{"n_experts": 32, "balance_bias": false, "router_noise": 0.3, "lr": 0.00478, "steps": 8655}
Below are experts of layer 6 (counted from 0) of a mixture-of-experts language model. Rows are named router (the router's row for the expert), down (a neuron's output weights, with its number) and show model dimensions 0-191. Each number is 128 + 24 x the weight over its row's rms, rounded and kept within 0 to 255. Numbers have three digits each.
After each expert's rows: a language model's description of what the expert responds to. This comes from a sample of Wikipedia text that the model never trained on.

# expert 31
router:120117138137123143146116133133136168148123149146152160120177144093149113112163129126156111077161125102150118157147135104094109081120118120085117098099114187149171111105104165125129113131119094121130146090126153147119139122138089140138141084114139143078131091091137145152117134105087150103165135113167101136170125118134105134122113147129166074150111152142147101110120133109094121142102115089124130154084177165105132138090120123102070139104120109079139136134154126121098096147112117159093135166148114131129129124124101115108131134122092155172114152160114189124145129112118089138
down0:129126156173152105146124160138161150122094107093122146147213144103095107111106133113182153129109104117096124141122124102125135127134131122134086112128118162125135139128150108153074117119136150121145152105120142118137140086128165132125166100144127171133117091149089139110121121117148122128143122135109127076136156120124137124080128109179140075155098122107105109117101155098120123120114121163111106136162100090104120116111130110122125109122159153141116145156107125145167101098106118133195099127166112123108114097131131134159134131135064142164126104152134090134157091098128094194
down1:111173119137120114119116122163159137152141114117128173143123174117135127119117152136120139186106155146094144133091092101126109109083111149121089142120150152152125117164139098083141179135126144138130159122147135134135148138127147111137143092142120148055105105124114143156102085110135136109121147149123132132172083157161100144076149138101166171137155144142143127161101176125149135137091176153106151139126137099144100091173099105137128176119103100111102088156124125159123156110137160133093152156128112113134130124113083112107140140117128128129121128143167112084166163144155126106
down2:130122123128143129117132121162120168146145131128143138172123111111140161146170118125131161154145122131128110081125157082100151084142139087103092093137104142120109153137110117104160178080136124148109147121157131156128154082110119137142152148142120116167141128126138126117118102116124104112178081102061155133086104153131161136128115128124078139150133137152109107114126139097108140107147188137127101182093121108125101082105164119154134134141159146121075137110178131135122176160116117119130110142156119126171143178143162122135103077135150084093128110129126126124121143147123149147
down3:157141152127138107150124130133135122116125087155106138174105142112107102140140095127137088153116133177086118123120146103139137146085130154107151119116122066114100123121147159099079103120120095151148116149098110121106111109074135105152090141126133126132162151159093131114110126145127123142119174103096129124127126165116135128113154084147113087133146113145116168087116170144177112111093089100144135144130142146164089143131171139157160132084092139116141122109170110168124133181144144122107140092135134160132123100155186105095170105097151130120124083108152124116093119153118135131
What it handles: Final nouns of organization and title names, such as University, League, Association, Conference, Stadium, Cup, often after National or the.

# expert 30
router:114143151104117144117155136138163155131111176157128123123154151088158107108118147147154096130155128107164121150160083117124107107107121102091138109083138143156113112145147119119128128126126129108118149162126121126121100103141066142156139117117145141118150064102137148140130121134137139114154105110166116122150100099156109115120109134102183132148108150099137115098094131162103112125111122095199111147073130107138147134155146170100114123115129086085114150079155143137108132141123148103119088160153105122172154141139139093105153090131079119148155166163093141119173138085109133122
down0:135121143105128190132121173134129128113142116128167149129106145134129157142142158178147146136171126134102142118107114135138163125147139123128166108145099070119101171130129102063120139096113130115116109133137100120086123122129089078119137114115113130128113108127140110119179133142150135154118168128118126092133178126075114121073101115092128113143118128143098093099118197187136133111111109128094140122120131124142151157152154098093085169110142113140161152156123132136152099105135129164117080109135106147097129134113107115113122144117156125165158119107118146065148134124119155169
down1:138105154079144101098133104128163115122108088071116174143150137147145149146105113120131144147105170140097090106115143167140134104110161139134116136177155059097141149128160146140133109095128137100090105103111107178104125120136120121150109123135136167098137111148131122099134131119135118163112111093158115156141101147111088120154105159132116135144130119100159091147168107133140129134146141100141135064126111171076088140122115124108076152121149125128118107084092123085140122126141124131096119109127113167124148133120111125155163143149131120133156096131093121090110172125149180097
down2:152177089131157132086129085153139122130124134127126123140107142155138166165141114104103131148115097154142137116168155145117108128136137113118116134160108115119098094097152151151159123145083113143153117113128189157110142133151121139129133150105090146149127107101151140129116178163132126145153162134151110192153153105086139125093153142110133170128123151126155163120162161155096135144157122135092152117142120149111097145075157120149109153120153133133158069134082128153117138154142129174106152126131145158114141117079163119114129099156140131111119135174111180128128195113149136130
down3:116097096153174120129136076121142159121100077172124111125161132100167108138067194125150115114146123106090132159134124126137145146127129134115126138087075133096150156136112111117127116106122187129112122168094106154144144145119113136106131132110119106118102093125153127116134170092054116134147117111108121113130116146146146153102123142116130116166142116118087141153127118106100145118179146133100142131160100139149141172070107117106112122132106130160132079140142113140106070119135101134111136113175132103115166124146116118120108125135113165137129135081113113125084151133117075125
What it handles: Sentence-ending periods, decimal points and the digits after them in statistics, such as 82.57, 40.3, 6.1.

# expert 10
router:165104130131142132112143105134134159130132186147113158130151169101125143114152137088130098129149162084169108140095086081123105097106080087122125101098178155155104141119084142110137138116104161089114165121145142135099110130162049180102139127134126155109154117105139140122116141134119181101132101145116111102134127100114127125128096116094104115172134141095138132141112121134106100140089118080171098143107151126118171137105111152113094106121114118103151113130146128137106117169107164136090104140146127114152153132097129110120130113085083147132131110146114143143156120100110151150
down0:126107113112131111122091132137174169147104148203149116167109148100139144107116120170102123100129101102143131108148117131129138113152113130105119129101161164134168132143150172160108135135139122129195110151138152153159121082138082088129135144095119150120124117142145106144098124096125103133150147095096104130177156092101134160109153122139153155116095131162164118125084095136157128103133128101166175131145127082123097156143126130153082111154120155128153104118149146091146166158138148120123125157159149108174099130118140108137115161138119151147094148111140108145094142148136082133
down1:089134076107167140074119133133126092119147156146154105129118115117120168096135111134106101116086107135165119115178124151190139151173123158153103142119118146080098107136112115141117167155163121119094103156135111143137136197113151113120159138111111121150121124141149147129096129147106157129114114106098127135156150118129105085141133160139146114108129101178125124097145142093115160128135185072118133105107113079154126112152097132148135126127160118109133149178144134140145062136143101144155116112111108109121103153105139131158089128153134119108145149139098129123120092128095171114
down2:142169170131145151087091159120131122143143094120115113156092123143121105090130133080100142116090091171108119156158130089097117158129113115085138155160172140115133148128120115137144145090150088122083091120173126110109123134140146171139101127137093131123135156137172154106124125165103087095131173120131123180096107123130154190080116102104175128155095138154120110141145167155145137125143156123123088151169175175133132128139093134119124136107144121178115127134147151143131125084116102128096117146144145126147102121118166135148144128137111124117129129128107106140112170143125112146
down3:128103126113106107160087176106106127088159142129131122124117138155118122106181150094121187096157133129131105148151113083136119112132137123099124140145150132140098152142116151098140166125166086095107110177146151100085147096137183132123108127113112110138092137158133159130151124137127146072138112136138152183112133117142154093152112121131149087111149110091131145121103154141085120101156141108150091117109098132169130132171129124132125137119125136136134156098127100123154129100114183159116093146166169120105163159119125110078119128127158161133154106111152103133101093094123165118
What it handles: Commas ending clauses before a name or list item, plus single characters of non-Latin scripts such as Hindi, Korean, Chinese and Thai.

# expert 7
router:154113136139155135128109137119115157169159138137167148120120137078133079123171136111145117112141128103162130174118115131108107098103112109102141107124129180166148128132120132101135130137100086113178113103137166176083128138143102145155131093120099146084163090119152161119129104115090130125174111074148132121138146092117139160111099160114138087142130149111144090139063120094109114125113103102141119134102134155066142147131127182092099123094170090083145168132148112123110142150123129130124141139148104094162156124136109110109129104123102125144114144150124155116149141117147103149
down0:135141152139088145108084136164138125129114116135150147169122115115164093096152127128100107120105154115123094148137105153131088121127167127115178105086100166150137096151096167136165147146159073090134079109190129146101126131118107177133147116097142151117120149088130147102155089157137150120093130145120075130137109163147156117139148132100158155109127103141150090110119127138091132146149131129142148114134104151084157124109121127117125135121126107116111126130143132084152171100126107166150128080139149159109178098136159100113138149153127121075105137112105139146128125164150088134
down1:134124161144101159142103126086145136166112084169124128146156159151112132079125129071087102127128135146078133129127150149098096128107120123123125129129154131136114146102101167127164097183133117141107124136127101137115095126141137118164138119126115125153141184081154153147122123110141079112168158104164129130149084144135118135147125164142109123137105106167125161094117149112108126084140096100143121172153170175138122127098147068145091131128138119173115147120150131121140191105152136143141135142119157144103117076140159145122127080139117123115131103106107166109148151142157125150
down2:140140149141111064119105127109131124140112112119109121144147160091047155136116165126160112122136120111109133155152083154130117132148140102131116163127102137155155146148121134149134127125113105114130121147103138111126134149177110148095109132123139136135178136126135151127113115123108101102119129110135119135136181131156177068151103140093132126116138101150138157115115139157133126195145115105129136130106101130125141100111161037115146145102108163146147151156119166129152149110139139156132132102111128127083162117158149123142125176185111160114145135166137141173063105146149149122
down3:122111143078098147114135174117087106111129152095157174117129175133137127189140109112112159130122120131115148136175111133120145127091122157120154091090116137088122164143142134140107094136136100122127124160107124119136113094134133128125151123164103121095148123147094120085146109106105148113147137105147134102145171139134174108091128130107122105130156183133184123103120117092143168118120145149131093072103130133132136144092133126112109124099138105131086123172121155126154134088113141155152152096135125106148108134135113107100056143125121121141104127179153187169111122141143145167
What it handles: Words right after a, the or his that count or rank, such as third stint, second season, one playoff appearance, full time.

# expert 27
router:119097133149117115154148129136161131148100115153144157139138116097154142144149150089101101119163098102158161165131114108123131106092081135138108134130130157152147112139135127103140159136092112118159153116182174165121128168156117131139114074089153136115135114094172171124104137107086148093144111116129155130151098115104137180100128132115117141164105152127136128100117098147120101155075100077155101122104139132106145129118178124110128130121143101132113139138150078121110158146134129143114116133178130120148160153103078096092145106092124155104146130160132138178128128086102112168
down2:135171053189117102123158127118133123132166141112134131154082141109178178145122169125113115148137141129113112143160154096117128130129129134145130148129132152136142155126196117140140134134106126109152099101163096085125121139140125109119143140087104122098133127119151147112123137070157095129166143182101155121135152147094116129126146102141117091132123085132080111109141143139124146126104135118120111108100137142115144162086096114089131144135122125163161167142106147126159158095149106156128180140117138134181112096130134139121069121142147112116111116082112139133145107162162170109
down3:177163155123097170132104135123118096141093107117165164116118157118117108114108159095136126143120148124095160164146176138138130128137136080125108119138165111131109088102073171097147126130157132111099152163161090126134099166144106117138144149081142173131119147179099147137111113127161108118178063142134101163134106161157108148113139133106130143172127142107074136105152134117104131123133128160103133118145117117147138127099148115130126139100126162171126151141132118114098147170171129136142106098132166094115112131123134118142114154163100085129093067111120127141145119116138115148
down4:112121135149143168143131133097162101134076171108135167141154138108146150067073139107146123104106137126117145076124130100157166104165118102115144144115136168088125169134074134129090183116146135148083097139129113129126129118157186151115133115190105173113130153113096117110141092157152131130115137150078091151125091132143147110114139117157142130155157117111146136112158093152136130169165120111122104126086125157117122140104174112106095122127133130147144114103118148091121147114102123096156146143148172124147120091152145133131122140127104121104148118124098150104120114152126112160
down5:095098105132088115117134149142128136132173091160174135115145146127116130137106146105106111069094111099143113118158115134100098112142113124096101118129114138122137063126150154131131159147104111136102162139132101126104111119161104100160157128131118115105181122132114139160131115090144108107105147127110109103080131133120119152153087129153113179145114133102172155075136099093103111121096146162136164089092113139165099111110145155135099145152132131091130167156158088143127143157134120137180106161071161152123111118133141100099141118132106127131142106111138088128132182117123146155
What it handles: En dashes and spaces inside number ranges and year spans, like 1932–1939, 41 to 50, and year-prefix tokens 19, 20.

# expert 12
router:143102131130162112135094115133142143147106158165161170128145144103147112104124170128110108116152127108143162140136088100105117103080104166105160114068213153127151091154087151134123129150124124077113152101129134155107125145134079155113147124129112147083138103134140122140110111121125163129145125088153139106149124079117122125122079150110121107148126133131120136146113112133103123125096101125154097126121124121118157173110116161120082163106123096094149177109117136123103118139094162124115113125158116124128186134150145107135183114098120161152123137141094133144136168114075113133
down0:112133130131113124137095126145099112120131103139152136158128047157121087123130099094175159122170122138156127128154124133134161127083080121151190090155109099131148120159112101120131132134089112107107176106152129110118149123160172146130127082108107136118118151126115088126140127098154114124128161157127172152141154107132112148125155132123148149132111129164132087105159085140149111092153111087120125099144132127152110122137138122128096146110163129121138181113164147129105109075129132089113139109115135101129109112189161104153099154089096133109092138160164127168115121128155119123
down1:152087165113137096137126148108127135099088121145156130122169173132102118142100138143095128087126092157153133065159164140160164143116084150143165128120111091127149117099110115128080130111114148126144127173082104103171113102165128125096140113150137105130138115118081117137121137168123112111157114093097119092094118135108141153123112181140126139131102114166142129101100142136088150140126102161110140094106135166093125140119130146148113113117089170136110125121130146138109147135126120133112096085063134117099099139158078141129113147134172138158132095172116111133117113133112160096
down2:123094154076100136168129140112127092149143127112178093120104162133116103120101127119126130104153109154109119109090116110108171163110094107136131161099162098102142131146132101148100163100115105142108115134114152160113155088133112129125102117108100115103112088183102100093149135115144115142183149166149110141154148108082136114120112101157077120154122092142165152130142159172112139119134131148126108144112131111109111147151134128139095115120113108107083138092088153127131120123097122163108109082106129092149138126149143119149107176121075163093139128077146144105098129128106095112
down3:171125136186119127069160120165108122124125115145126149155120154113158126138149144147166099150166114121133097090166124147114144076154096135132121158121115118159112136165102097095132107130095122134132110148137109124151161126115137101121150109142151145159115107122151150151162139080163109137118145151091118117112156138149134140128145157099112172126145144075104123141089150158085136098132118157137128183144152168127123124119103134148097104117135122128115097141137091106093164118102141123143095152082143099128148059168132168133124142101090151099117110171141146104110113152139169110
What it handles: Pipe characters separating cells in Wikipedia tables, especially header rows and row starts, plus == section heading markers.

# expert 16
router:152124153133145142150106128082155164144156160137117142124167143084109143118133124116143094101156154092173108166153119095098117097087124084083146105102166162164139122156108150136152171110128121107110162115114162132094114124153069143158155120135136135104127071092135139135113144115107136122136137117137123090157132101139123129133069148139118091134118173116144111141095118116118117157119105118144107144078193134103131137068125116137125123137105119075145163135154133129130133152107151161113143146130092122158162113089119098098125115109105149164151125127130161132156145117110105156
down0:080150099137129087096153123126134106101086167121159099131121106098153106096102175142166134143135144135105135190124146166101148141069148161093130146157086121140137130124125094123137100141125131130149138130160131122149110122105133119126114153122193093144126120130128117159133114119071133117109092112128134119124113088108087128099155121100142152138119116141092119098173137134116098161123132114139165182121110117123144150124107097127115174160129126108150121117157169127126144132185126133140125118081122160122124125104175119112120150114123103150150156122148086072107110157109188116
down1:118148121118136123111157123089108176176153137081172103155107080094120127150141116150168142126154113146157122150131139159132124174127096147094134118126145120129142118178158101170130148120136106110127132137119123137145129146139120118116094133156124129132131172166126104106161144143161125148100153112134121125154181100103138163094164111117128098119130161132118115123119127152161130146139147104088137131098156135098137119152134119141163085103153129105131161131156150150111163101104102104096110104147149128122113119141182117166154072175108121172084147155092074140105102131075152113
down2:144153108066141164121122147155138118126134107121153139144130143139112147129167119173138074146147150094137139142124128132114143118151092102147112120139156169124145160145117133142090143163118120114124147089135112112131087165145123104160094134111116148190134145156139124131113127141135141097128090143147105150156187094117131149098155120080152128180110155097120155085148076160166108151170162152098120135133156120143100138141170116134158141108128102120082117154110129150065172132121145135106131142165128136131147154104135102124117162096073110144155117127107145151131114112127092110
down3:126139081117181160140114127132130157151144140078098116130131086111108155178161141103098093106129124115110123122131088142145096138147145141114144122157114097095127115134114117094162144134168140110171143128154153081134108116148181108121136131163096107109074115113122147138114171141150113125110163114107125144110125120158160162143124114107095098131113111080124152106123141104161131143115138133115163126121111120114116136175116128138142160096077140124160092150138136134154116103130125107158127157130130136140173143080107149104177108134149065077143105163080114133142106090097109114
What it handles: Final pieces of personal and species names and single digits at ends of numbers, such as Mask-us, Dim-anta, Scop-odes, 1,018.

# expert 18
router:137113118140135110152105142137140166148154129160138129147128129064131116147131156066146116106143142094169117137143152130096135091136115129106141095136178185142123128136124101094163137136095135054164158148108159154096121142148096135160115112118135158108156104092139155141105150133105137129166143101126127148118133106114137178107105153124108107120140136100140145102096109125108122153078105105142125138113143128106179149137116162124133107090117085120149147134158108114110147160106127134108134153166096103150161114125082101094116089100114137142126135124132163181150110099097100179
down0:151106136115127123130084098125091111175134128103145127123116125144176121176120116151094154141151136085135132143109144138171121116105098116108098129176108160087126103139174119106112147125126071144123137146118145138137134133137129128140102157096115138137116133116127171118164155113153124132086127111099103061108158112159132162177127154124115137092112142099165125139115155147159125124123127127185115149124143148088137148093122082169124160148138134140130112116128135112104169128151135124106109085094160160123159141122132139068122103124135114136157061136127153127117158132092158068
down1:108128168147117124149113076106115101096153109171156113106109170119144121109128125158129106129159120129120136090174156120108155135158139146114136133109117111118138104108125130151124146104086109140132105092100109151160175117163146102139091124109094091104165140127131089091168123111108085111122119105110105128144120120162120097168108142121144122105114142106132095103170109108144131158120122159091155119089148125125134175146107082196132124078140104151079131118107115118082118094130127131115138113162118144140153152100153112112160153164144125134125157141153149141169136165068119138
down2:117129157125142152119146129105117115135107084141147098086133108111131148142122108157141112172116156135160159161104136116146127125104133131130161161143154136139124085159162090101124134144131070090171051147119155045130125127094091098139126109161143140121145131154121128139093118122129133118148146171149159141147104104154123137157142146128123162137107106138096138111112119159139160165122100147114133127122150080075152147142134159082144084167129109131128113177155158137137132130117123141145106096171128162101110139145137131151131128094181127101158145106102115140141151113105133172
down3:149131124105150090125102136145095124162137126138144134147141132119107137149166138084148170148131153101147142153121138136111100148092129096103070166101203159152134100112109123107163120116163138134090113101133143120090118142174141155085152121105131143110088076110093123141123130136123116110146131116147116141126134118183127091115106152131100151158108149104121080138117100118117150138108129103163159127144102148160171101121099137124122101118150131107074116109130102133144137127070145170163157122132139123112161089130108143123119140063151100111119118122112135146129158155174084142
What it handles: The bare space before a number or date, like the' '2017, and determiners such as the, its, their, his.

# expert 21
router:127103124131141148136144083096121144145132136164142146116143151112127091129129182088135102133178083104160114111151098127092110102076122136096158139105175159138149091107126164108140159111128133110128191142168128136117127093151117161131112146114125159087146085122156135120135120110147155113160128099148133098155136097126111125123083146120148109168117149108143108122117121101105097131113101084174080128113131121122164156128093127097115121073106083138118167126144134124079109148110169131122146125124120101130143137121136137110162078122099153160125136119115121157141129078075129136
down0:148164170119158136138135141115109108162136170155108155116156185124152126133189169103083126153099143135119110127082134130178126093107114134158101100150149160065162130123141148099127115105104132101107121137131143095175096126157148129126112126121131135142172152139125123105080148113137122120155125117097132144100080112078094132112171113124150115142142112127124117111097124142112128135132089154161141121160129142119126150148109077175131142132151120111112126131120144158114106116134151127069152135168148150121096108083093135135098133161135097106125099185107137084146129137137100128
down1:147096111143153112125109115165137119136098125148141139154161063144082127147130131122105166169113137099146089165090152104160100118116123120112093116118113141132146116131118162112094110159166095158151124148152128117125141093125135151151143094167087140170174166108122141138125145157152101142160158139160128118127131139114127113133115116142147158094130154126123103144110146129088164122108204098156094124105087129136140113120127175131148125121125115167157092155134102084110128134164112137109154101174151109152143105133109133151138119166134099110122147113141108162138129083079139076
down2:142126158118138109181101127178142136051121102143104137120123067158066131153121089126160164126120147079109111111179158089131140113149132124104096135172122155133147107101120134112078133099123103111118114129150123140124150151110123135109151149125087154155128122149108136101148177106094170118133162114144145133121133137107136129133115125152116128106164141133128169146113114121112127188154102128110105132097114118115121102077132108162173132099110089121155150167102134097121093126146122138171187110135101123107144142150161108134134135092142117112136127134090095145112140128147108114
down3:110093106161102116093132112118128101148134159146113112160112124130118190186099112096161131144151134114107141111111145165093130107132139112125136110104174097108102118090148152118156105094142138138136167117128133123138121104106116147127108162078091153182107143115136176120177125091137120107158130121181110116108136115198141145117145125152141130134102159136128133143154149103107112124145093074171139108161124114138149162160133110123121101076103120146167097075140133140111150110120131141118125145137123139092099135111102165118100146114154117121144122089115067091103123116134123139
What it handles: Coordinating words joining names or phrases, mainly and, or, but, &, plus 's and possessive pronouns their, his, its.

# expert 15
router:142096132132125151174113138098162169138138153097115165132162129115140130092125133124119101122145157104142126133148093087115132092120133107103154115110187165152135087132110173106125152137123105116143178133145170140114135169160076156178111110122114139096141087094143136129083152142128142112141144114154107129155126120140089143096095122136148089140138161103149135124120137132133125142105109120118120156078181172105122135109107095132126134126108116086155159130130140143069123156113156101091123135163137121122144124122135100123148108133071159157139115132110167162150136115081100179
down1:165100133087117153122128125141106135148106119146154142137122141118169117089091155128099085148130151141134092127123148124140102133100132125165135104118121112125141138099169100154104124140175174112122159155111130180141156128138145137145129130134176103191163104137067135113151129129131081119114158115078181154134121136120108088095159115133121145159124170214107150167139156132146141177108137119119139096126167115159140144129114122133118110162160120148136141153118128120138110130165107086118166095127111121126158112133138142143133109158144125082083109107101101144129138124167131121
down2:143160098147168139143133160118087113120164125089108094131129134108156123133137083111127143167139154098165144144120102172161084129113149132138144119137149134127132101108115111114129129137126133120126166168119136144112163177144184136143143100120116133123124113087095152121105150145123125128146169135097105134121120133114127104099149107128142131132141118125087117154162106126156155103137100178220148150099084122115102150105134110119154117133128156135142105117156108181172083099095159171100181173173116158147133118125141150092141157126113115163142132107150146119129112129136091134
down3:116154110193146117116159126108146137111114132147133126142194126126069083152156144156089114113115137126140154130119130100161169140107154166120096085151116111134126111157119157138129090127146116108120104154154095156127122119161114124133091121107129166095130136104151143131174129173124089133107101105154067098124161170132073138109140093108144123150117106122136158157134167139118129112151103118150113139131133141110127099108107103124153125112110147125165177189109146139126134115131110093119116091072145145096148101105154134114125110132154111120147127114167178143152102111160145116
down4:133158103101107104110156131156142105129134137145143079147142146119134102131112122161142088147133170112167154161139151129156121105140154086129161088109129145143124174155076144092143176125104123143153117120104113134078169134173112112086142105179102120186114115144122092113164101156126125119131104100135087121148124135152143080129092124081141136151064130099150140131142100105130143161116149095116156145107106143141116158126140132135129133106117157112099157151145115140098125110135094154118142095142124079128110154141124152131155121100092114148121123158187165139143127102122163137
What it handles: Final pieces of foreign or uncommon surnames and place names, such as -ler, -mann, -son, Bol-t, Gan-assi.

# expert 6
router:116110143160154149153129145135150190164138138116147149116158141092143147120158139138134116093174140114151107161130125091101103105093151120091139100094134158150149140138095165124161145141134120132117144137124173139118161137152130130174110116115170139107136076103158152147087101128090147115156114107139129145188130088126101126127100137099137097177126172119145110140097106127112079159101111120129137149097182177109121143134117116125097117110143104085147128126135136125095122146135135118087141132151124170139132092109104115088139107143078156165137150140121166151144123104089098150
down0:184117177112135144111127129111121103114119146157156187144114138134093098088133119099099104133134128127152155159128135131113103104114136134145166105145135176136162122116148150110124149133105144074121102153138151170174138113128135097137116088121124138129139146085132119153145128109179165117093153089140128110177088160138111139111115135118116127135130123083108124118109201146138149108150142136146097115133131122087160114138162139142132132109137163168105100117138100145088132161129101154155126176089156138097136120130127150129128149105172102136101095109124118109105151108142115207
down1:151133137124083132172157158152106183117165154134127078170166135127149105083117129133140179122138119154088137102120145135156141153132121160089141108116130120125131094108124128109106114116108128166135106110060115137140129124116111094126100117131174153096109126167094137155102114167118127137113144123136148117143121166113128099128131111146119100131136124116143108098109115097136092166134090117165100141158107111153138146110116126175149177122079110088120084152116104155132175161126117121125063116099131152083069170139141097129123167139143131110093115107135146123126137133128123111
down2:114149171145108143138144155116063135157169079133136144110137150143120125124151102158151148094120150097148081094109133133172095118105165162139094108129160103143118132094099140120131105158111120087162120115165142133097139163151129089101154120137128104104129100111117103156155098110126119092117082136132158131177104143102132119160101125125121058123129115127122140121156108121149124152079119151081147137120155108116146131133153131088128118123108167091123138125133115132151138135179084154113077153113142140132119164121113117140149146143095117164101086148114130137091122092113176123
down3:169145153121138130097114079166140120190133113146120111094111134150201151114120132114066163159103154105117081117122095128125153123139129120098140169174106112103092132113103145113168131180104128106171140161153151087127111079131144135134154131163129087130109177107121116184105155140117121137100125109146122119126165127149101162135132101112098108108116115102137102163135104117088118161123174144162118111153130132138142129153132101120116142104111154159128110132104099148137144109166135114092137158108080158123119165107132119134142123142141136116129133109086118111162135157110152135
What it handles: Names of countries, cities and regions and their final word pieces, such as Mexico, Canberra, Wales, Windhoek.

# expert 11
router:131120161120118182167140135087138150121105139153169146121135156078132141114137164102158101102164128118191117160108122098084116092073107121101133115097148174180130135136116148125159139118074113100155134116144174164117144134146097143164116125107166151121133092095135183125130131133098138125174129108146127109148129110096086139117088135120141128153145152096129134106129106124112117145122090105117120146104150138111144146135098123128108115125120096074116138165175145114101132136118136147088136147131121098157119110107168118078130087126099147172138147143136156131150106109100131148
down0:139106112115085116134121105091157107100115153135158145115112137157149171126106128111128119145115127142131154155122128087146143134178140110150138126116113149123107077121116127134097148119120137150129108149134118134156121116174144139122127092142136122085135153163129115140143157122145107142123123101156077096173120182127155138105127104118101187123153115145123132118105119180120125152117124118083133108068144125150105130161126114152105118166165122126169133069137098170112130150106145046108135120161143153176159183148139142134163140086100099128111110141149139107087123143118151168
down1:131127134123136088173122149121174124110098133078145109142074114136168174165131136142147149115151127150149097098101163124147117130160128077130140120134161162096127161112127104145151123133125139128138102090108143140167124107195115084127117184095127110124108085138162179111116064162093108165107122161123106065103142122139148144160124137127085133084128104108131142150146113131143109135145128136136122091115155127078125107138141131140137151129154139139153132110119162124144101122132129123103160113079148111130109094137097136114142107137131149131145147131130126182130131099159163162
down2:163110134111153157188147149120122077120118123114133119175114153130130112140164115087158129099142115113124120121116098124102121135163127112134105107147173108165148147123115127150100146140116133094158109123130116129125104160153135189089132119092109112141100121132110133168150115123142142140116085153097144141096102180104164135093149140148061136130150138121124083134087102120134148135161091132118166152122130133131155159155093085099106150128115126130145148100135117114200162103124102140140099139116099126090173131129146128143156115115168111147141123150126124118114117190152118186
down3:169114136145128132151086174086128100177146134104157129122133107129122136145151080125114120112168119149110114134094160119162128135126122111147105188132186104106170136184155134142122121127087125136136131122129166104121147147116173177089127121152127107133124067155171115111099160136141163173136129129127088113120121104166120123114113130134100134151123113097090110132113121112116152087126109177153158144100138156108169124138132164124119097155122105141098129123151094105125143128128173131142134122137129118102169172141091131112097059104112138112187129139122126124145126119122136135
What it handles: Adjectives of direction and nationality after the or of, such as eastern, western, British, American, plus many plain the.

# expert 14
router:119113152144124118129146105131140172141118136102098115104141094077179110143160149097154113067156139110135141157135116103135106106127123102127161109121139154150108111125143141124135130165129119104102140123142147149091151113158136137129124102099106140122154107107182149188100138105105160121181068116128143132125080103118132146113137145115180123152120131104151155129097097096086084146113100123156088139092145156128155153098090142124123139108107097085148132102141111114100142168126148132101138162178170158163122143119099106095129097099093143130125147125093145147143135095099123134
down1:160142121118145130115133147137157131141151149152100171129117137165112115114117139139108134114110123121110102156155138176109124087151129131124154137157115126145109146107152143139144136134080084152145090128130125119102131120096090143098126138112114133144113107191125117113145157099107133176121120099132141115146116091137108138121117174131119104123143101155083119099152142095144154176109121121133068125149119174138134080185117135093124125164135157153121150169163090095124101097159134135152137089095149112182136118107138100102148093161132153108103066191110161130121111139101117149
down2:113106099139132099124096116154129125135125104076134110122122116147163111120110140125152140127123083102135132134137108105121107124142165125145124119165125117134101141137122119098120115143126136098147151123112146103109164089168163092147160118116104137135116141132115165151125161157158133168112147124120116151138126114115143112131158125158166146153122119106135176139123070121112111143130148147147102130107122101139184096139168131106118177127142106113134133101154149140130065104114150168157167127164099163168172167127113114101153173160135108054173103054127110164163122124155149139
down3:118099108148155118086114141165120126152111140150114102122115105117097090125167122127190118113156094163151143090123120167142143123087158132123143124134128142108111159089114118167087129130145141168100125112126139121116131108137081080143189157135099114156147139153150122123086123123150133143134111148144093102117147105134134118104160130118134129095164105164113130136131115105157184101089115167119138174100134133106111108104072145158133085124122121163113136068142185146116139139105133118153101070128142125098111110126095068134110115133111117110148139110114113169149145144139124128
down4:072169137101123158134092102075103146122122156143110138121148154134160117094115135150166112125104127074114130142132104145143139114119081117099112137108137151092131149194147110127133146129132142086124096142130135165135139127152147159157158122164130143152142155088136109138158128126189156114131126103133155106077128128078151135077110125126141143131139147132148108114140126077125087119108101098177109140076115118170133133132136090143147123131110096080106123090101112112134137120160129088121178150146128111120105140133155140139116085121148134155103140138074155142160140123100143100
What it handles: Month names and year digits in dates, plus time nouns like year, age, life, war, and sentence-opening However.

# expert 5
router:118107133117151128131127136124132147134119169186164132121150154093137107145147171103116119111180112107121139132141076119087102117108113121098139100077173145136115094131099147118163124115142131101106145133132143167112144109154124143144140130126151161106164085109165135128124100112125148115136136081128138102153140073109134139116107127132139140130089184123159155102087114100091119124081097093186098156112153123105150181136101145097099111109125086138146128118140133095093144132138166132126115128152105148148153147136086099131149106128090169145116163157122136157147129104077118133
down0:121115103123172113137101121137147112115123105125115113145121091123126099117130163104154101079131109142113161126138135108153124130130140166153123149165093105140143114099141119107134113180108105151125103116124152135204119137123147145137093141117117103150137103147117101103143099123146146123177120086111115149143098158136108139154126144166098163160079131149130149133168172138126093127102109136130112124121110141114114153108152094082168125127069098081095171149151108119127098153156172138101139114107124135185092086162106146131125096128076131119167169129159105095138124102116132113
down1:158126148122128149153085142129135139136123110164142161096136126157128103099167087136127195129157098123123119117135172124106142126143118142157149104131165109117153136124115124076163140134116160117174140132131111123125096136113166119153138118078139103115120121141090129117100145130106073122133147153152171112144110123132126119158116098121081130143121133154111111117154074143149114149155131134136125112101093099135137140142106120134155125144157153116185138142149131151148104125151158106117141096079128090074039111121160155115089120105132138101105143118151108157132118150064088125
down2:157160114168162118093107159127134147100133152160139089119135095123097166127108156100115165128141119129128159113104131110120170102113136141164081109143130128130124120142124116123099100125134102117074144153089159159144152132073119107104156135143164115132155106128134104160121112123125127183121128112154144157130130161146114148166113114090154139119110115143129194132141157097110121130128129124109125141093127136119128105117146144138100127113134165139098102156117171140153085126166147189168123154127153101137127142131133107105188147067130108129127187155138122154114140137055129113
down3:129108135123129145100148141091093085082130199100160123156099122131172126150146161115130113111109095140161113115151122104122079095138111127097145160123104102134124107100110101111127134134106144137069122097172112083107147086132133141148177138106149136161113142117134139133114156157129170133101118139128111115131121116157086113135138115106114133124140100097154150125124112136102111123102179092099127093111151122121102122150093137136107103133170132110129113124118144127117101139106166167127141139224151087144140142133062122132150105152157125131109137133156099165124086115136144122
What it handles: Semicolons and pipes that separate items in lists, citations and tables, plus the and The before a noun phrase, such as 8549217;, Undisclosed |.